{"n_experts": 80, "experts_per_token": 4, "d_shared_expert": 0, "router_score": "sigmoid", "routed_scale": 2.0, "balance_bias": true, "router_bias": true, "lr_router": 0.000434, "vocab_size": 8192, "norm": "rmsnorm", "tie_embeddings": false, "train_tokens": 469100000, "dataset": "wikipedia_en"}
Below are experts of layer 9 (counted from 0) of a mixture-of-experts language model. Rows are named router (the router's row for the expert), down (a neuron's output weights, with its number) and show model dimensions 0-255. Each number is 128 + 32 x the weight over its row's rms, rounded and kept within 0 to 255. Numbers have three digits each.
After each expert's rows: a language model's description of what the expert responds to. This comes from a sample of Wikipedia text that the model never trained on.

# expert 12
router:175120121123111125124099121147150147159113118116137110174123127123102154143090157092111096087110111121118178097162134144087129115116119124070152117135068162087145037153118167116150112125163129174165135147141168064133135139149104144071136142156108124082119095134118174116164112117151098177191139158062083107131080158111138116092125141140175124168049169164147106090091071150112193168153146186157117127118104141108129175131112102125097149142126255106144199151111086121138062105091121109150124122083084102164137143091050126181112136108146147110124215126075141066149164145120111134083113090095116120140142126095138167099090117140095152171150159213141125138147161131169127102157122096190062085101126144106111148146135096103112149203100121134186130111167109101089190138129091
down0:097196140158147088111150103105115161157105101122104075136149129083134079146154110185148124125103135175100153073099086153085079177158164112142146126150151149164136095130106089152038164135151144118130129119114137078157138219122131138088104130122078098151118137173091119084092095161102133130123141083157124161194111172113084076071110144163113142105127157158104135127088133120117093162112095123111140121180143118196150084130127131144134118084139046156103089172155135198193143154185102093185154128152142119130148148144174064119111165150123141065171149098154121110128129107110122149161083125164179128071148140201125131190102138116122145102089120122160147148079130126117148143208083146104080138145121131154087047158157125116155109140173176143121060128108126149141025119148170
down1:094141180175126147091088136091087156116088162081102081115094110184083136120178172164139109179134167143153129150086039183130160137097141137173092072194135138110121135139166125139121121185130126178109161152144106118105147165100130099141084131146129128085174117132109120150073188146193128153065186182098136180163126121125171166117145145187133118082101157173165140130156121135068119131094179242132178111090160123120169109185145133178096138085165141135163070133158109116154097129129090149150144150164137155134078137123134098120103142155084104142128157171104091182121146143129160149096173134180103092067099165167138110113133134150105125072196157140181145117129131173135154142138096133107126155104084109114112102049088136154146117121117147149140117094195089107161097145078088
down2:156134127109165133172079111102076106104162114138091154132125130128165152139176077105121120171088143111096095138168102143142165122156123131092156155150113075093152117098133099103147077102137121103138081100042152079018113077114128096140097160100148135163128085085098163118160147153129108150160154124164164102120125101154094105158118123107128115106143089114115087093135127131145124181154174124054097214102149109137136082122162123107142177108112088118165105147126181114144126143104112160144087201132131112192144116183110198125075148086064148108095104121104138114087140104166081169085094182084091134146097104111133165091121117148094122205152106204090172121128083150204138196087070106105111148086139097064132097152087125154133127101151135102133168124135109180095127193129173
Letters and word pieces inside Polish, Czech, Slavic and other Eastern European names and words, such as š, ł, cz, Cyrillic letters, Radwańska.

# expert 37
router:120173118138136117097092085173139088167127101182104088098099114063064153117118180083132093107107147090108122121149084117064132107138106142151163100127096101132173102153150185151122121095174101098135201132173098153104097139130116100095161160114151146107109099135141165064160133093128114113137183131079116103146102131085159139119127125124111052101102197092122117136081092145154153160185198173076126081099164166073163142113142142147105130165159173149122176134178110072136136126063178138127112085077089128131136137135135132136137102069170135048187163153093148117122150177133068100094115158136083132116187129085173120083138143156150169135165152108169174163119181154116123135104092133186074161131081102143106190155127065092088099099128127161154135173156100072165137127145150
down0:118130114141140101135145089208143093091130097154070117109137095164168119081164162084116157129119150168088114103141142080082169118093139088161116130167176102108115105150128096177122038146086147121106123208119130096179105180175112102092101110107132117111165136170144117122053126101133121111116151096155142142130141158108133133118165087084185185145134109155150187129118155179127140106060090122118108155197142147086150100175105147137139176135109092129076137105159086180142109147098077150077098140127172144124135167142163122107087145135141089204108119123142106179181164141114110116077138081101080065125100143168125140176195173070094191089132096150122087113179133127117122151121117208150163092087123136153095089107110152154172168113117102095103041094149102127170115121164106
down1:115123142130112082160201094142174129132103130146101137166156120117089092165148119136129093118105096191108102117039166151098112152123173098160146141099173142148129193140150144125153142131165147138157199086128096122185095179145192068135152149112146123091101177155158128114098189123145132106091159108167134161074133158096035124108118177129167096098157121188125118096158113095067080085132140224146108128195086117149124103101104096170142076134096077106086152090122142127087128169147140106157190118169124135083050150165130170139147089140152163105149109093161139054139142077141138131119137108115161141078074102129105163153124159126113088127101139116142121100146167060116113116142114093149150134115063147120106126113150113194153124113179139119091154112136154196086084111127199
down2:100195167133119160090082141132085082149134118123154139106147113194160109105098178171119081141139156115152116162141116123114121139133145127107188109124128121114169103117066131156176097091166133120132114111101158152025099143116168082116045076076103105115177122136150172108138118152170117148138121148197103151158043087090132159168124126127109160121185143109186130163119113066167129143197089130109104142145117216107142118146177122094152121147106177141077121095140123147075110100072142106154212142054091127119138132137108101139107117072130094133127134066137133123160087097156151100192082128104128121116167155139107160153158151042129141124110088108114127083172109143103091176133192120061167128146069133130143147073098102146111143111125121113213100147131143163158141144100116
Decimal points, dashes, colons, prime marks and currency signs between numbers in results tables, scores and coordinates, such as 69.82, 7–5, $.

# expert 0
router:157188165075119163149109115129178158079142097067078106109146122138131136116130204072111159125100115136156111162108100137086137075112078114107133111155103110119134102151231220120113157123127182130106148122119075143168152113162097122091163143144156144094099139115168087120167085099088124132157195114107106115138103097146175131136141134122116074111054169116159114139096126171084146102181138159112183163099126185143096153079103076068133129148158195151120121199166112055120118149073169090131085137149098123183097144117120085187105152157074128133191165170090156137096154138118080132133128095122159133132118133109166107109080133133145130143162124099122164132080151168152163133211092151181092097118102158187095139133111115136109155109118129188151117112190126116067124154162139
down1:106141166140101089085141145078154046179107128157069150152152102121112095078157084127141137201150134144146143158151178111098136123110124115167087152128100119147131103132179084124153129095150183109180154105143147126094118141088138180100149079076168124194133172140044117117159112121140116127133106097131091191104158126175126145066119143148095141139112118147106153118198164136160215164101147170130109166127075107157146115140143148075111095125050093135172113125195132180126118164140120160135137127090123118032161097139122067126097109162133145164120167128156110157122133115118139187099132104105090098117121121032112085173080178060143162092097179124106126123100091064080166166119159108116125118116173152080158092146100065146090085110188128100115142148116152128118150121145146
down2:144074141101159123152172123130132128130166136081119109117101107203117077111192097114117129102134125112070142103174102184162136190142090136120126138125087127118130129193137153135115129092061100159130118143237151101125113132131065176181118122116117143111115140151167167097154139107137124159091135094155126156159177128173078153124111110134091162113083131137149177045087147079103174085101141181140077130208148187117100144166086144144107151155134170119073132157144132158149050114113093092211156134083159118220076181140133116151168138167103137135124149194135157175152162127137096160140183124125110120145139100049152092103113090139143143128098090107125053140118140115107141110143120150158116189113158129140124072111095078150141085184172097131156121149089149133133149087142115
down3:111143095084199052142133154164129142126138112089129109123094134090072112186094138189146139167170133125138117107120098118107160100056206109106080128109169156135164172071172062143177170157159158120142132174101122140150062135200110130103130152131155129112124181087091193161157136094154139141156123089110104121100169138170150093098060089124128120089139167166141080140159099100113145108152127119103139087089151158122180143126151120071179118145142121143172157111118147118118089113106111079127187144159119112138160114130121195101112118181100151129081110103074144162115105099152073127143075102101130072123175104111172185188171155114100133118153081108151085123131079147153176110166144159186075148108122130093150128204105123079100188130144084147110101136112110164127108181197104
Words about roles and careers in sports and entertainment biographies and tables, such as playing, starring, debut, Recurring role, recorded.

# expert 11
router:126131189142086151133146127179172125112074130173173167138161119170145135122115169107146121086085134109148191133171115118027162134130151081104181136190124144133086099181164147152095107117109117161134138162116126088117108111121127135111155174114084207109107082133117145107208122100120177084155143129067087136090145117096166129091117165130150112126112209124141112169077124130178154097113130175103139101120124178128133141075101155138076162136163147079124173178101120125156096153082132126064094138046117108154147151105139119118176167113097170132128174147086121089063108137095105089104167119145115186143181130145095145165070121164119121139186131115152114152135142192136122078175073159134082143099092146114098179138124054140129135149188103124132093135199092177153167138133170
down0:096134130104128174104112109113097137146165148122101104155082180229092097091117104132100080147169173159139114090122128118132162103151148102156134135136117166083134181102146170105164108097105173109128140162167094122165137193077111106098093121148166097179151095086210112148155157178119086085135114139104126182119147150129145145077092151118113091123119129151112133171166159165133131174101094107169083122156122125058102084082162200126096039084128141090096128180139051088145176136115126133127189045129144153084177117145173146111124085145155152067101131189095163145129060151164167113097113150083099155142132122150099143170142121146240117155148135115161121159112109082144134058150100124102134169136138110134116158107134120109185131123092089145076100121114157132092150131111123
down1:108191117080103135081110159161131099151106110046107181104116132134154116135124145135118143141197130111100168156123190082163130098139133122132123165136126151106159132107196104123111124167143111135206143172178062174091133126144149153126103166163148120186155142164096142175118159092123126060140088133111114133142172078064138101103120158201181179108109109127112141141138131119124113165108087126142154123099162110145111044161151109101174150164152122156145154133143088103179149122091155103155095101142108129146043070182077125120070161125084055145157132119105176135058076078102151133126136137071072124123113167122223133115182119102152142130137158109197168155158085161106145122098144140167120137113096110121144117122140101176175166175115084177145123140115178135160063120115124
down2:197111156118184129167124023103188124141169162117111146093102122115137095103143148076100161182139092157162143164164192106149115091110158087122105130115117159199159126145121126104170155083057126081082122120096116087088148150112139114124099203186124149132148172125127145101109127148169171107162190146141165111152146080148098147135112129105136139131071038145167102140123141102114173071165170155166087107091109089132098151137141115160138150119087117119069065100137097178107108108136125161121112119176147066136085100094180141095090125137164149175126146177131132110119149100105109143124107171105156140171091184119147150134128046123137137103074179147097108147090171125165098118118157050123113106166153093116067187116117110107066129130163116113163080097124099146114113159137060
Line breaks ending a sentence, list item or table row, especially before section headings, plus infobox field names like Coordinates, Spouse, Position.

# expert 16
router:155198144145098151149118105179098114106113079143095145116140103130106120146097163062138155094124087121151140137076140165060125098097137099086145116110085134130131105179181168168107132123119144107101177151142094081117126082135148146128193215123110142082116127169089135162197151082122145144150142162110109139106100145128175087115155158096115085144121140158188088145106117163113122152185164141133141116120170123137132173122090120154071158136156188154133170200168060057133133197114131125118118078100086146137119083157102054118161127066104165149156197186120144075126126101128103151144182111149111138158145117136118110127104109170121156155167139142105121151112169106134130088147098121194109127044107107177093162109131079129134102181132151160165060105195085120119144201187113
down0:144103126074088130122089107130162138087105150115115093141099146102150125131098116107097095111151100127072116162150064097074194116163168091094103085147100124111112133133084069051193158106084200093124117151123156119116077145087148097126091106091106114143094145113157125095131047104159095105123092117113097162115088098136133118096160149093045058138167184139123138160157137103095136035134101134056111108103070155107156134118118181119163119134114078147128095128151128124165113192128084108084173188136150146147101136094123107118151168128103135180129069171106103122189149083150131115118107117145182059125134105140132146089181157157118121138120155094123141109137088152192094141110146117105107141184114138108097117082090151112152192162168100178136124180120162151094084043107170
down1:177154127153120102142115131071201167134174123137121092145052089139129132144119161089177096138197171088083099137084111120146102078193158075143121101089105088127108098091098166157113141102103123099179161127175104165134137057103136105132146081198109117089163119151114119137131126132158108110127120097199117102203179175107153132144090132146159162133150086165107087200161144156151053135129109111189158064118092145095140102115101101088135163127163094137097117094136173107146105074142152149109121079162106139101094086164087154100055134128161154110076116116110144082108107094160143110150124190143102161081128164089164127176138160120133160109120081105175071123183124087161082146175150155044151131136095103132142160142151123119118088122070162105167065125127128098119126099118111
down2:178159119178094123079035152111146152178088168082132113101175104128210092142145173161096084116176108086121146124067155087137134193160101150140105179128093131175060053112140105105139120159118119134109082104104180143160137131123104134073118143118135141135128123075088118097077079084096128166144089176145152116137181119152123109100136126175132170129143137113083138134203128053127150136120074126073093142069164074122149156161143138109120157112214138072177091138120134156131134091131110137121119151146127124108086120139158094126047125117174116136117125124102104180103145132132158156145122179077142183127128182134131171173103082134130139136155177126185086151067163111141152177109155142071121135176084128177124137079122110108096105068143125092175143135164127136072126161126154
Sentence-final periods, semicolons, closing parentheses with periods, and table-row-closing pipes that end a sentence or a cell before a line break.

# expert 58
router:131169121132113100089131084173118123178095150109080161085139129078092079163111108066069145106115096124159120092172085101110120101136155106110139098119069168068184127152134104167123094124210108181131140139192140105106122111162132111108170173112140143147122172170151192085150158139127132126159125139103128153079131134109132118175150123145146143096138143126155060118103078158155165124152151171132118121124174191135196165147093125133091152176185181125113183201147118121134113148079147121105160130062080153108114131138074109103141138112129173136173167199133164096153059097139113143068174108115140145228161117142139155149093101149167129127153101103110135115135152141167174128135116143151108105090087151158108169143171137109078124117190155150170096076210096129122163194171151
down0:109145127182098100137146095122117197175097128117090124092102049135169138118167110137095161151109193106173125156103150082119076118107120135131084156088142142144164122111067075093166105137113088145149132159125168101090124074148179148109152190181183141093088121124110136140127172117176088133085095128152148141045151127142123079137156137176133219148156142130187118107086130113133126097117123207102113196145139161165059189104125091109064118116158114189128127135120140091109116130108124193196158112131111108119131147147121138139115162183049121136135124085192115156103078108115116134129109118098098111160108129109165120179193126101106105150193102084144118134131124121157176147125164063128161157173130088154088156157117121085087124094075113123071149168141138111132178141094185
down1:133208098152102157174106130128210098054089113125139155084094134159141158096120155169140113150139163111150186160094125135164132135071103139133120148106191098163157089139146095106155111153089049132138123140076144129111150161162130142110142055152152127182138169154073120093106143168106088096106164101112124126155165069109117187091177131118134174093096146155125131098128145131114120077068126143185134107082154138152131173094155131092117093046151111095086165084084117107183155092107139111114182176132111131147127081154147074164086078143134134128102112104141116119114116185091114155097121082158066102158134155058130140082177073146145074140156133173123166176140121095122111129115137119105193086102094113187165100121136173111164093143114144158095195098147179127115126203114108
down2:177141105084162156125081169191113085131127113154086143135121121151143195144113135126095154128125133098106158097124173091125136121083151124201137090127093126131121151095055096110118137095107161116148128178126096110127103138131049170109130143155095143116197156120180156107120173097087104113095175136149158113118123118165139146129149160190173137163158143138063119098136049165091120152113090151142164110121084067135165102152132124114105115127160132120131148097122154147182147133164037116182139138106094153164164103081013135184163115125140188180097152163091114093153129134106110119129114086135129101168181105155150141079127151110208118135114159171076181138126081103150161179149155114036104128130154118158083123141134136161145211100084126084126149138148201095115094137134159
Adverbs and -ly endings after was, is or been, plus words like however, later, still, often, as in reportedly, clearly.

# expert 39
router:156146125101121087124123100188096094066148148105121145174145155116064123137141166078113193083145094122142157123080088160098156187105166124138119173180127140128099119164135145071139103128116151075138074134128161080197068087197138093085141137134112106076104141134131113132157159133127167114178127181094120140092114110112121156160110151096189069159105147129121150146077133130121143112128129167149121105119132133158137144114095053126123151117178158091119148143088098152168096135041162087123135088153123149184137125098096055139124150076125158109154157104113104077151157148103093131087223129177137086165161161094119101149097113119089068195126136170101123142121189168125116105123080113172117099089082107135096177128172040076081096176111114177162116159144083130110122120143098
down0:146110121146112085132229137162112105145148141127099104202133168058092096125169093178080155113065124009132076127151098119182164152094132095114144167123124116132144125162111135128108124147113105121176106123198099169126122088115124113164112085146119096158169137109123146106123116134123188160067135129106112064127084164138104155103170144147143171208125122149059112124122152134143111118128089085109108094153088138107086109118177058129139095054140114106121170092113154080108103149154117156116166173101108110165109131111132111106099150137095165131062131117088148112117097129157092122093140121122124134104140163116126138114131131121176080154177195146204156115139116121091171048116176127099179132135091142163157168139145078090145160187079115151121102140092074155097121140098223
down1:157077156120141117139170163120175098046114131138130153128142211109145114117101157049149110177149110109103165112106117109183119136091128194156118160099132110106140129139116113158088141164164077115091138115112200099125083223153142094135132164148146186150154114066103169139148080088139122178112160126126140058186153162073142133140140109071172092115139152141070099126090108159086075131174114194168161125059127153113132137114155191124097123140181157110214083107143147082099171111120159151118101161141079199148094120137100116105067101148096130138079153116175143157111122105083124118110148099129140119101143129105098164129183145151182163176170133137146074091130150153109108090110145158125079071123127139116160134144123119113088108130123083107202126070151112096159165103104137
down2:140090148160120180116075147150130141138053139109073136148200137099104125117133083116128081128161124072147180111120151099129096131155062147178090129120119073133078179144153141132167123133181210153120111128135121121108145125156143120116142135126128137100083067154123102177103122136150098152172228109061139099148171138187064152154117132152138122126116096110077113118121112133159124131123140133135188159072113067189130114149131103125113138203134080097092121130142132151154130088157138130130122115122059124114091172081072083172153180070097100137142145114058190105106145092163132115174100152070072168145073178129150157201068163163102145093135085141131161136134123133155067100158158155087147186124109119142116129101147173089144090131151140108113166161144140099144167080175157
The preposition of in place and institution names (Isle of Man, House of), and name particles de, du, von, Saint.

# expert 23
router:146161112126139136124113070212081150120098124093104189149132125135117174150068171087111100094139165063131129129128089145110094111121106108104110170151111113099122131167128114140142082124141169099161134113147147118078140143142126156115148153058110207109150094148134114126202121114128143132090160120108132116112089135108140133093132156101137156130088159122106130123135102142102239142138148164118144151094181167116126167114101122092098154096131157133084142159165081123109075135094169117086141111096113069162170154202086128117116142099114185116185166226138152064127179100111069093078104125133083117117147161117132136138104115136118154139139121166194171169130178166182144132151115115198082082159127090125035179166172101083111138191116127183146088061145133082100147103117118
down0:115132113109183155076120094117135217182092139117128146061111042138118084105117151124117108175098130131139142134119128098107198156076113128113080109131179130070136126178164090134051099177123128141135073135110137156126146104111073108163090106159176167137081103131119080161135121141112141159083113130134093177105099089141164130140193143129126106171107114119086191138138133225168130121056195119053128100110138116118132145140197092095106159169115077146096158106145161102142167098175124087089097118137162117118131114098120158096110056117162122162129127160137156134151067180163119136120139113128110101130140115123133136092159138154160056176160130123139104204195144105070118207137096129092074125139138082117126115176121175155168105151122127120136103097140131166122121203124134
down1:159134110131182159107143138065117127128215164140171136113126143174116124114198100128131122107107094164155157116137168092134078136156187180089115126124140131135152073131125113093121113103147144153088092127138198185197095076120108164122139173182096104104115120133162124090120119104144107154092135125171132106121087113151132102124095132148116120152141128107156099124152209113120086143164132155104019165140180149150085121110070160165076167139114075146106118197136068132119047140103151092105155088088078173168201129065085123080178123120177157106136171153106075081111104129106118136126065131120116120086137154050104164106120133110172139111126125104117158154151142118149078111135143105166137135144111134127098160075072153198139100124116144031114176139085130156125132112151153
down2:137150113078133105096153162092123185060127171142160121122135077163153067110115110146107083135136099152172099095135170102131107136106137137112105081109053141107130170151117114162109101113137129116149125074142153168123155096133087101198144140153084146125110067128132173091216090212195114155066136157106117124134076149095079163157111122091133113146123144086097132157140104115129143113150105142185086151175078115096087137140166157144099139141088117127135130109143150173136063187115152129110111141070143126121131069102138138096174137125136139112073125175119099118124094075128161090121124099102098095128051142152116101115081081166156140136101116183090069146124163175139185140095159179111116142135117092094052143166126139102163137117069101189148127218073084156198144153105163
Syllable fragments inside South Asian, Persian and Arabic names and words, such as Khan, Singh, Shiv-ku-mar, Moham-ma-d, Bha.

# expert 61
router:110162137102118138180121041165123140099125088113110127179118129131107067095064121066152163124127131119151156159113098161082160179116109059170146165155065170118135055171153159091124095156110162136114133117125123060096103146111113139111147162140105118136162103187160149091163144123113123156143154119054142110124137132069147130106215129150137156132095129108167077096092139129146188148143175135091096089113155151129136148065117134116170149180163125211094124128120087115143053159082165142139130137079121108156094185163082103105122166121143136124181149167122113081092185153105117131110139095130158103184146121101141154079142172128058127128151094164194164143106164136170109091125060138135114084125092163157113226089105096122072149129128158138156078099168116090111122115148125
down0:119122126104116129106134143163138099109110117124059114121151089085087110157076155067068168110078131115099150156107205117076120162141156141106161102113169134183135102107199126163169198146138114122113145120087125138093152144108108121179108129080140145140214108104088086139122103119174133193129158169113113144135153140180081154122156149155134130163114124170092087132154105106176115125101113151147081165099162115110094123168217136168139140104094101116138167141104145173060159133173110060160149133124144142114099182148126137121121095120109088188121160218182134134151128144100158186139205116107133101144100121157063103158106088142151140077110123070157125091120133095145176116136138090121123136114156143094120141186074081166148083113209140086069168152179132152181136118078149
down1:158114129155172104162057099168159128183085082169080105167114124125167152100125152149086126141086138088129136121102089148080130136111105112123141092127166198145125119087126183044082165165099068095111162131136146099141161085185165092088144102083100171141105121066124133102124078142128163142134144159108065124208130159094147165161143112067143171106153142146141121124170144093118081079175059112148126163164129147129128145193107170101104149068139183134082109114142094112117123067135109120103140082111118150127100134156177129085115073152129165119133164125099138135080189149096134153131161119125070148176113114081095150136159152117133141112118132111153128145147122161084104159155167109167144073202111134192171137093114131119094186091090122139173219100105124140118179072174131
down2:145112152117113110189119152131125098156101084102143085060084129123087162093167155152164086079163099115123160166130116075067149115110096121146102103216160150147210097126164087126125160111145159152156117107094172094082109110134155154151130128092139140101145137112134118133120114160114114155116176151110182134137092084102102132173178155098147213094098097132116189118127060121114131178129122218136123118124122179074109062174117081112145124155082065151154138115140124160106140120122120078129107124109143130137097118085121104134117102071119134156197110117154149129133143136075140159103095186127086065162090126126076226140126141109114117094093141124122090090119149134135134103157168102156106109177120104227139170220169170093094101120140153170124119139118083093185127177139110
Function words like as, of, by, against in political and election text before titles like Chief Minister or Senate, plus CJK byte pieces.

# expert 32
router:130155087195116153170151091138141119140112141103116118126079061069159106058144156155091176092143054120210108189092126178091148106145108120169203135170083124090125098181141135185118058110078099117195193132096140093142101120144102091086158122145137162136131126151158140141167101117115188084142175166098104140068116093151099108153142149147134081157107167131163048102101116136141192163110207185077099169124124129123120142138145108116086081160145152110092123179082093068133146166098153127111127125113121145135160151164145108148184097116134161114158141156123127099146146129167086148160128076137135236150109104126141112091109164115130126147172120106103111130063167143140140101138103111102129139110090107127093148150159088110156169130175140147185136142165112131118195164094145
down5:116127094110154110101113181172151129077095159172145092110175095085182112085132115105157124107114116159159122145127131145100109073107126060187100171134137178077132147134091100123133159124104096100191081120165100142127151090105156121163086065066133101125108162112058103096148195160185150088138155091119139129124232165130112120129111114112152124081097107110160135087165081103154163149105142124128143142100153132107116150101153166063159160125098161126129180113124121179114142130171060107177084083153165151131074090124138130156112095146118130138172115122080163150133101066184132086139171088154157111087104092097162124142136176111104159121132099157077056148108115155106136116115156125148118112118165066137056092138140161190170230072104146100160143129118096122133094133060110
down6:088134121136114168108123168096055094119150112124104123169130155163098143118191115128102150105217116121106139197094149145111117139131177138167148126123181143148127107155119183163139105142077127119139107129131032138121071094149129135135128151052158113119140127088133125126087106139124121118110094223132165102141103156109138133109116051130205174123140161148125068172188157148120185123113119196130148103121099065112106136093141152119110134161153099142137111139156202073141121135189101177074108128109101091122127142122103104120096142130103162161156162126179148120184208109126071150069128131135168106149154090046081145170191153111156156083045104123144069130145147123140101184132151138113105116129130105149101105106083163156188133084179113096151159196135147163120129123126109
down7:114115157133121146132140097165140127158105150110077215111123113177136095143149064128162143160119105158116135167110150115141116117134103128138124124060174128150130194092113121146193171147093158135107125129159155200111089056094149116131116098122189142106085117110164088095158125075110149155154127086148116143098104150147082160161187146149096196148208149147127119141124143091161104133129120076045116195098173145125101099155129137128038099057080135110166132177144144143104180130128125122165140127075098112129133150039142160095096130091141171156148166114131120102161092135188159119105162137158160116169090146127108114171114094118146128084105195120137131084184126100150094141145114153115153107123053118119173122106118099157064127136084206165129096141176138211101153152169105
Inner stem pieces of long Latinate words after prefixes like de, in, re, plus year digits, e.g. de-mo-graphic, in-ten-sive, pre-gna-ncy.

# expert 21
router:173116160157136107165140112150148136162089098119152123143143089075117146094159146075122126107148071092174125174154111121086118128093149123087137129128079124137075125225148127161077103119164088131183095144159105059139146128161072120080121153104091118164072081111167134110217126139118181129142132147081158133066161128147140149078126179138092093155090219101177082091097110130113156182139138193092138133106168142109134157075092076126132148166114173160158128116139100134139181143114150147147115136097138114164151151157137084108136149136098200140166138165102166115183185178169081108164163077173141204157151134115137092120108099119111131230158125168158151130123166138075174147090166110119135153110152146134127150123126092158133119142161109137185101114174120111110148181074103
down0:155184137146175132097103118126156116177149135093128160168087197120151138143163119086127154137178183068142139136133104163156089141176160053172092168163127077182119167124177133142103188145141116172172160046028122134137105170064108165132187140167121145161153152119111116121177123093100101139116118130131077082176117138105144153134120102123176142145066188180106122092143196099115140208133082149120140158127110144175150179127119089132160126131118079113123083114120097082068146140131169101121171072115164074099144104107144127138150072109090179087095120111134103110141150107078105076093142131107126072129103087107140150169120163134136113084128143120139115136145101132178127138166120126133176112119134116100185104158124092076152082168144136131179139082153087165189145064116136
down1:048124134157143137125144161155146151133161099103150104148127112104140126101135128178118133105106120183120127123115086093120083150143205160109138142125176204106101180103103135101110144121069148106063160087081164139138164129063139093117146126132093093171107084124156131122106173072117127134163135069091136141143108164107195170140142156223180170125126132189088155106114178127070125105155140072125145118139126165068140031093140128135080160139190131143138103112097122142125114172078118090098168174059123127150133091123088151092117100156148060142129111135118106157094122111124114195093119134126130048106130085093139140155144161141167076093117097111106159130143135115126109213122079155159182108133086176093169164147107080093117112094106086106127109128065192170099131142142114
down2:109072144119146146122116133151104145119121204119165155090108127057068053069110114139098135115089109103107130125126139098153119129108117211103120140140084105145137137114124163068174155090110091112152136185191181129144149127153149129117108127129143125128162148100165132060195109090136125089119112081147120165182150150138157157150129164126113119147133086136113143155134174173179128078169149162203142104005046111129171096121142154137178158165127078112093109093137105127171144081136102136072095083193132145093074141107156158125127112135155127160175191087148138107096066145115169165110078138123171141114132104128167150127182159127109149145145119161157116129103104081084131184151130132126169080133146118112070124145145150135137123112151095124131119196057114151126054165194139
Vowel-heavy inner syllables of longer words before suffixes like -ation and -ment, such as pac-if-istic, Test-a-ment, Sec-ur-ities, plus some colons and hyphens.

# expert 2
router:174133181098102149179112062206121129160139092102061141164154098151081114135075142140107206096109085120161142160125055185071078133100105118129121150171098155084146144137162191104109057115132107133139153171159082103142095110105118138121161190138135111161101113103121128100172127126111132158157152140106115118125100124099137103149149159138081132131081139148161162077080076131155150134151173141130142073145169235116138139106108058148143134108181170183115111168157100104091095162106123087107095157149106184171124140137136122169130173134129183113144178176134129096116115134103109145070161108115132085115123136100126099107100141114119091171132057157146131093098162163144188102139059155170072109085107104204108174094177106111105128174120154157176086130158139145129107165163131
down0:129135097151105146127116141111093095112131150111105100157124174119124140136119154135094133140081105133105099134098119151205142170153101124110152154144096089127185171120154142166106115105137138116104164152128050111179204129156084097131124134131109080163073095143134142188124186115137104100121117153065115184150135151165202121031115187089084099116146118164160165134126096175135088147105122117132085102157219094134142109121083106185155181100103086126164086097071093181232230167096115097103162102154122070105146176134179152178169122164149112161122146092117101140123163160093106150115136119115134173130109140130118102132170116132097087111114090132145114111070088138180083158154139123148111096183131121150117066141106135130177147132132122182089147145137113170071107155077109
down1:139122159128148141069179102179145124148135089168111135065117129119178131077144098112169108147190128211137110118067161121117139131128140102125127181163091126185161151149049093170132137171123110150101089157142129154129105152091132120109144127099176104081140128116125114153091109151068118122074095058125128150137171134153101101154089137104117210112129113181163108117154176154103173126157151132100126191117116070073224136118117135127106124110161170166127111164080189153103140149149120143117151141103164086122097145116156163058109179164132132100120097107134061141131079087209131116095077163092089146103139179115103108091108174135130115084109133120079150228118115194125108149161124135151160138158123122127137172083114067117098158111080184143079075146164117146119101119148148
down2:079144132078144164094165112165140118107081137115104146070089064091195143146105068135179173132126073125172178138186115122179150104085085165120108132164152154129131046130156141169115142125153116139132122177137179125141115135146127158106114174107177104132134143129141058164053153100093205130180127160090183113092118175138107122108026139141147137113134129126113106106155110129112112147109057133118119086115102132129123180201099130098060116095153085080103144175181146190147152118094128158124137100151084127080128094184126077156133072126133116098064137160118129099094131189089112111155130122090140066167131169112178148111108127186148095128169147136152140143134153175103120186060174101128136095147104160145094103140112125150112145105103139141127125127096122103154189169069161
Occupation nouns and titles in biographical descriptions after "was", "as", "a" or "and", e.g. politician, actress, model, Member.

# expert 62
router:152168171134134156109187095194175149150148140108137130128132135157148128095127170078157145063118115131125157171160105150087141076061116057068126131153121116107155090172171204122116103118115090163096111135122104136116102133143052121081152161136089196127108088136131109136186126091089109101152092112095119096173105102093164098133130149121122106106138165135161095134080119092150162092135151164098127118124103155121155170104130126180067116135201152155127130130164149090141121098088115136154121132150152111113100171146068118136162140158104220086175186144138150080100146096083112064084171074147145163157172106148120167142087146195121125126147086077138129146096175170151162097152046128162104142103110143177157207084161100141129133153145148123139096107167105143051135184092169
down0:111093105212145091167075141083104108137116122151136146129127193177096148141141141168153096119152130136091132158114128149079131140120130121163139155096176106156085129128124157116124174057126096157147153094156105153140094147100134118200136109174132216173126132131112106078081121133217189034145090161114099149104136115107161094125165134092091173151127059137170164079073205165147114145182187128087163109137164103145078131183165170133139123109089105203124141067038095162072135144107152102124103071082121084134131115136088145098126103115134113138145103097148143135104144148142094135117116174123188135177105091115063122135117138199084121093079108131106143109134128110177133134164096140105120154116172132111120072079147147140133102115178105119140143122080151133093089138152100
down1:101085143193120061162140115085158091127068173120123122138158134134134132129127122138126110132162202107207127085137166025142148110140069092158124104134162143121104154124164076099132109153123145146137136077143124105204125135085138152150157116126102087128158186065095144116177173103128114155099149102123136131168142175097119132156088145118193128080139128176110194126125151158147127177145110112184126120129083164108194127097177107177157078088072125121084114170160135170148103115158148146130153120123140118100151115167124085149078124109090085077172120113157130111146084054154152117145178135133121130192094129145094152143127090132147154219152109134187125140103173117150165134149159104131110118127079093116084192120069139074097170126158118130116208108171177107146174071113115
down2:178180107127111155115070111134108156129180070167136148150120127102121177135109164110148108119137185139156144166071114154107151166110104128136151232130114068107097126096114127121111128093162070135146155188170159112149165143120172114146053111159126189127173173136127116125116130141161155083146107142136067119161209166132168089157133138121139087144146119126185053124134167097111110104118088111137119125128092125122137122201153145121153136122088128124138109049078117083099119114196108130169179123155106101156138163089101082130045112123115142147078105075158111092135126119110129175176112117107119147205150132146155169143097204169115142116071118125184092131138170131117086088119102132125116171066232176185120146130162138117131155121098142139131095104098102126130075143158063
Line breaks ending list items or table rows, and word-initial prefixes re, co, sub, pre, non, post, e.g. co-promoted, remastered.